config.toml
n_layer = 20
d_model = 384
n_experts = 16
experts_per_token = 3
d_expert = 112
d_shared_expert = 0
activation = "squared_relu"
moe_layers = [1, 2, 3, 4, 5, 6, 7, 8, 9, 10, 11, 12, 13, 14, 15, 16, 17, 18, 19]
router_score = "softmax"
normalize_top_k = true
routed_scale = 1.0
balance_loss = 0.000619
balance_bias = true
router_z_loss = 0.001
n_groups = 8
groups_per_token = 3
init_std_router = 0.0386
lr_router = 0.000808
vocab_size = 8192
norm = "rmsnorm"
norm_eps = 1e-06
tie_embeddings = false
optimizer = "muon_variant"
lr = 0.00126
beta1 = 0.95
grad_clip = 2.0
batch_tokens = [65536, 131072]
seq_len = 256
train_tokens = 462400000
steps = 4841
dataset = "wikipedia_en"
Below are experts of layer 9 (counted from 0) of a mixture-of-experts language model. Rows are named router (the router's row for the expert), up (a neuron's input weights, with its number) and show model dimensions 288-335. Each number is 500 + 50 x the weight over its row's rms, rounded and kept within 0 to 999. Numbers have three digits each.
Before each expert's rows: "gets" lists some tokens that make up at least twice as much of what it gets as of all text; "mostly gets" lists some tokens that are sent to it at least half of the time. This comes from a sample of Wikipedia text that the model never trained on. Tokens count by the router's weight.

# expert 10
gets: " is", " \"", " was", " are", " were", " ("
mostly gets: " \"", " are", " were", " '", " have", " came"
router:436493510503495535518459458452501475479476529439485555522446526596494541554513424430480490538512610514471448452454488543481505523502480493539377
up0:488606552533515514445516540512497465377529463478459481533422377529525515557520555391461471540429612425532500494485503502497494548606563524424429
up1:476439448432481444519553476461480578540460533471508464511478429558522556524500454515601470428463475513519499419460523456496535581455510516519557
up2:446552522676566443471468549450492537610472457464515491443486525490572502529564506391473534447595541480466512493464451545465514464524517476464481
up3:494454530594490582424492480551522605591544509541511602349514505588496461481481564527493526496515552515461479521416472557466460547471493560416449
up4:454494518549576468438479484455459514633520496490567595490412554509495475536528575442425502456485516485531480481554474487497472551552562581561550
up5:410540505479516477476500441487446509525570489534592542562501518509488544457482464496559497519446539469540468416488462411475545487473490455425429
up6:476451494581540539493513583566437491439497500524575508574555435500650456428462460463474580477508474536510482528532465535443488518473545446581492
up7:519496680501479468584489450537521502452453543494545435411421500500465537570523508478490586513452410409496460583568430488574514413530563412487520
up8:529466427529540483496426455506442459490480500480494479565491465563575587460420566525572515548532460469465466442456497495417554577572455512418584
up9:574528545472523505448513441515421461455463501403566525472439417466547486454419535426487505484471508526470452538488453572560471430525527527584451
up10:516573547530545525474491438503497593407502429518515478510537527541407477457555513479524450492455471397510469499432465561529510447470500515481452
up11:507518396534511532481430503559479448499523422504496538433487470544563503545464467462498443559479430494511522498408596495536470557492513499531450
up12:422539537497483652486560472539446463529550532497507538425575532529526621533522377475490566572607492534460531472567491547542556507582462503377512
up13:382508610490471437411558470463512497484478543448531565489558526567478518487403445466449507553615577445508435528492469509478524483436471505530586
up14:631490535561498534459496559512520457459505500477439550517431531572418525475530455486470445536468586549478446349511472496475503545539436448513470
up15:486559580468470534447517580530635474480473532523600561475413398504377519543515609517513520549576560487479523481547485577401527563572575521536444
up16:488522475458425490555455513515588527551559467571563480456518488515502544579498584454571545471430517513513440491492474583425465468387520474447417
up17:561463598441567536518482445449475449551470532380439457492535541540501471488541367496456489501413556503577488480513571497563496532431529480548502
up18:540544526569615483512573332577365549533522540438587521554421554439619452528499440467481397479449614519431480477495506431457550598514485502546477
up19:451523610545503463467586513512564462555484501483541614529549503499553547537578437488472504504548519475516526505525544576529609514446466541499464
up20:590398504502483460603456565474459481455473477457506477465530503481430542515510491484503517497480551436519478476545558524490414484536474493549417
up21:492522615505546523505496521542547393516514465480530584543469570448500507508566480400491615507466494637592522553476513533491556501512514565522526
up22:511582522434444507483532437473493506492562504509473476550458496589523602556484493437539425556514537513487561488567566462471458543423437502585542
up23:458477493487415570416511505510568534517468548532553464515520453496490553506492514482507456533532633567518466436424478496488496556509526519479434
up24:474517521482520413443528536422516531490638513432564433509603487541483479398492413480380451507528597471393576453539464473502510531531392499523492
up25:555490554550521531497428481522525567571591498367548482510442644433530445436464474557478514422458540464456487484472476539505506542449463530530447
up26:469511586570554460523400517527522474546552582512569604501423496504549499502514594521452528470558534502468520549556542491472471474524528484557514
up27:416555525583517494425478545495521474423504521442492475430525460637531508500460479491458568422557490543492501535439518515388568614482532475530526
up28:469531548443523430538478552517552518550482519533534536526577483521530585497664449456555489445547563603492467532505415456486508509514611560535507
up29:505471491479523481513548501500435565427516517418420623443476401645520464594431354437477542521374482521560537533527542555519557498529469512486461
up30:477505584513461546520489508513496478556558489565510422507522514558532472558525542503509521482596404500459478459398492440585545554530527506497475
up31:533523567484452558406480514484462572481476524472403458487484544573463552495545533480505516523445515460463568492487490507592470543480487522507514
up32:625527433525433420446517599519444520505510486496596522550510480524552537568452531553391606445470546559457449444429496435419439611550478539412518
up33:572524553519577478393495434401363477510457508419500531440503446486459555484474556417435516552425470462469521499479540535456479536526499542560504
up34:446435490481548540527521512534543517467505506559517519426463520551449615521480519525557475516520550549513616524494488515478445378413492561482603
up35:517530553546444391506516435429449492572503452571566451460519489394404588530520467534462475543527572559428475443434484527504434448535499489552482
up36:558470517435517527483549521501557495518435437580447428476498626495551461501507512511480413485423422496494480575482439385511584598561483452523471
up37:523506452501587503481394479484479467481522463492558440429389358599500511438566530481520549510459469495510534484547482583463418497425522498544461
up38:470562445566489452532489506418401511522406455575570533524505515520585481496483464494432497481585486484512493379544495462459472587517447488582490
up39:568508519577488479480375525508567461380596505477519502470530468466545622416615576433476471548543611483507518550437460532572463398460509506461465
up40:450581515496644520510510557483536446542552472484492537438402551529510475516503507490532489475516419474529529493431470523524540535486497504414414
up41:472476489507416532477508453503574492484478442478527516549481494488519486548568594588519421486537534508545552520463481479439506588640518412500591
up42:400497585418526469508493448553592503533504479487510448450462512586512596505556498552490437611444490538496578538500501550434539521489445509391491
up43:484601627460451451489534447517583492420541528505486492486512435463503458481517496535427540422566484492515458491479462549511533515528517502483501
up44:551504435462579398507528476528499573487598462502516461471479529469528514520504526491445484419521378532491517422384496526449472493505474524595443
up45:576543493487491443484527517531509476516585471436510578545485398544603496463528479532517498544395408493526487499498500543492488571527504512397464
up46:521526515447446467519537470441428467490447499523525434468409546492495533606468443533481427502391472430548551495513419407471563548547445470565464
up47:531521575542505510468523473457581433504469477555535546513504501521632547552445500479379465464546553559480424514513478541507565516527524487435441
up48:477497471521433472527544389468508605518514497515512491511547405519454494552549462537482545535523481533564494617477510457472538550483483519567554
up49:520558581438482473508464419535538560452521508504570489451405435555505555538528529569438439511461505485523587471527483539493505492462474489466588
up50:526556440497474462533443482460541577499471484472488502477548489492504539454486511460418462552536538619497546449527575481545502471569562556490508
up51:504566543424493541491493508471538381531533649532613553551530521523520450593536412413476564566499457519507532474497456586510547513484434523523474
up52:477435495451589387461532533422484551478531441491516472497548534490545458524502495536576541456628412498407571540381486478532486562498499559534444
up53:448495471399442552445422511484577513424548529401467546499521520543552477504620431507412568494403556476543480463556496587529515563540568508465468
up54:432491529442343591528428543568404445402505463579590531500445498538559446511514452419547539450513487421446448545441533561486577544532562489425479
up55:498492587499470516544524436491582575502521483556530505518472504609539523526536443571459599456590563529545441516600569529601488497586589420503535
up56:519487538512446534484591487564443561474521517504494473548522493512469570444586557438553567424576513545524515441497526486500506609537550421476573
up57:466413568491507634508520496507514456491522550579519575468602531449498540530457449435486499472437659497463566456507483458497508530491492485501474
up58:453420476565520543539479482546491533476496513556484548458578514482541428448528515455492442456510488413454496484535454538486491510522441490469496
up59:424520570512497535502515515469472459534501497634603511448486439577567529508448438513579485562434460501471481565449469499571485569515538472508511
up60:531484517571462490455556579499470444464544403536444477468444479476537456589459421462608440497482453480468557500516513528466454486505478505534397
up61:429503499492470459549499517409519524536553486535525488455454483480488502516494519537478492520493481630536528481374581523493480453457503466464511
up62:479491474530487412379471524510631450371394485503480499429411435628545508530460444550478454482443499530588479527327516585448495575517611551483539
up63:486530527554585487461533475556623504499502526445509507502436414491463452534534428443568443436515551451557476436558592534615408507475549543524506
up64:488441571530505555534482468458485611492557463596467499596489416502516545522462454445573490362497564506524497567507436494508537579516520445507501
up65:467441467531519418570560529486559466508529602421489513486439469455468496571566425454562524486461511531581479442427535421518438413470491550586540
up66:520562590564528517460447416518495437447495500407602542569474544544510500525545463500541498491511440524430483431470448457566466494446511501483501
up67:459556522501502539537486396548490456528556556348546508500562465542583506537528546505470515481534556526577418490532484468502580493573613515521445
up68:467484546562529484452566501380554524497433482438535526533425578565542531518541474496550484442520497553473432570461509522508470575419638429477465
up69:533535514450534498492506434522450494484522520453476583465472501549683486520509585507468481425475526464483365501568506404530465549507504514454519
up70:533428546514478448548513373547500542519497523530493415546488419604523452457523538535396450557479522642472506514395541489516505551484547549540475
up71:477507526573464468471585463452466501504469458409527545450420511493519519498548519470471530454502498421416456515468541567530464581522563495466488
up72:541540504516513507508486458503522500435475466507514556541464485511571564596518494534615569533525566408468408554576433485451518550448505555474493
up73:407533526597562510520564500493520492638530473407438534519451536546530574557514401560496574527506548563458546470478561514514443619443529518495398
up74:542554465484542524506580459532541501505472561405454601523564446555451531522480489487418572518525514548561503481504458571499519540444512534525444
up75:464466519573432519627547506439559530461445449486497578594485491501581545528492501518516504440510402566474439507556487464523442496513558508533467
up76:606422524446562483446460488486472472561484495536583504488470510474474476561539447493535554507428452525481588463441402584571566540394488522489536
up77:515633516496454430574529506419530463535516608527515461464419538553530524555512526360452592443481462518453598483510424606461485509491556493508463
up78:550487472516489527482514599549497502486495500490420591479457517542464490606470424467477422554437579513534531448523511487510523528497483501457430
up79:586516504501410489479516566566550453459565501464504474552441501469456580501451441559547462505418442493508489530507438480476379490525531502545564
up80:506510470580505550460562394473493507549487620480459491503481480446507527499525466382544416483531506582443529466437524504467513503485496450523517
up81:483567592492537406417450505606472445525414391376499533509529481514526552461477497510470608443522415618459476464510532529463577545473556503465451
up82:432522486578496470417507516582539514555569469486522535425485407523508534527455472486557501476532528447545451507506518506481488515457528471505475
up83:460473460552557539501548555529531534504497587495557443552515444586560534472500590536411487414485445528544558448575438470447413532499545467476546
up84:593549527509565545512452493585502466527555428519565512476446553500544509454517467470459554567514594541482482450496518580418556542510510514552435
up85:484436517461508501490499481379442462485429636566471495436506469501534469529471580475573508537477533490460493541560497607446548461438518511529466
up86:524475488522482521518453456409521533490504582593557619590415557607499491587444493539532501463483519514510414498378460567452554420567524511473516
up87:560533497506412531591496494500444541568608433544566568534525534585537549582505394528445502559458574434449515553526478536458647494511497495501493
up88:502523519525487450461499427472469416385535621466541499476459443473471468594433570477487587536489529505529471596458492549514515452497562439511467
up89:419503537483462490539532481557470486538503525432509520499503434460442541510507445494499595449545537476527600511478547495471453552572451430465509
up90:451584544464421493438461549468512440439433534531471508596512594499535517516508533470637482476477506518528520545558453502487537623555470503475518
up91:496546526391462546497481418415602482495532549567539537417349465573526481534533394548411420498543487515466500534462439492536478408495489508537468
up92:550547528522568468491568542537414483485473428453497522424533512584469547567534533470478563479545567494425532524468585538485578582509488452535498
up93:502529476484551476555488452399489515516550481503447501405528509505494541526466583429502473529552582592498507561433524457450488479541546553562510
up94:472536531505513525433459464440490460578501473496548521444478411610497514453448455486489376502535472542526544394436429416494415517474462479438561
up95:482455486489508469434449479407500526484570445483519505558440424479471446562444482501495511504467521526490518453547484527509538431512493443523471
up96:554533470584440508483497395475512417488448573413584525454542513518543481503574454429422448474436569470461532520513437500408454508526534492490484
up97:538566567562491539539533477423473508555516510522521507549554497490438519527509552498507377503453505466569415523494556425477577518496546522501510
up98:446487495405550404464440421477439499456525591412633537538487540427448472388488459478591468476458440515484491481435439548456473531541591460448493
up99:504556547387505483415548396489541464544481467417467520635487548487634501543639483472531500512480512525521545542549498516417514536494429504554506
up100:522559502492513462562488519496566616553455401500494500505441474547510548535568577442430525507545463496523435404565414462467401619510512533517531
up101:473550467531486561536460556465512569480587512489474571541521508528461527476552483495409516474479541436498447452569552512443470555518451473507444
up102:417456493545551516531439481478489510470499507421531462495498508489502460580504466487563471485493456599469450490443577561472423527486457594485540
up103:508572527482405482456481438518473387482567543501559436579554483484487582501539534494489570491430530584522441577524396395513417563483493516513581
up104:513498619512495484452521477509479549528565446532514534618460450579516530610528481503426495468537450526516477563496493569495484556507529437486409
up105:444568490545455495490522474490556460494428483455546532541539446545522581549502538503504428542495479550514528547532530486517431586525548553494532
up106:547541484471538449465478576461526529475585507503438510496485477501559428510564496515537492597565411470632448455534494565519459537470492511428486
up107:483411457490523597473480489521487466427444431411565534587570418538481528576475414493590441520524626470506510531533513490479452466411511503447445
up108:502534423474619491555476523440429508460465536479527556456525515518453546427509487452497456498557554490527597468405443440549400440442525552375407
up109:376489610496516497533568539518494490492602508507536413578483478433518501472494502464438470492412541590498466504408523527561473568530451530548507
up110:505506533529419542457481461515576527515572520384460522540613496608532581519528449399426463638431508447566463444472493586527569572545588556521569
up111:449611583537501519487486448423552524523577529597474537508476595516524463560513383542490424438440572449530476477538485497457528463531437513510568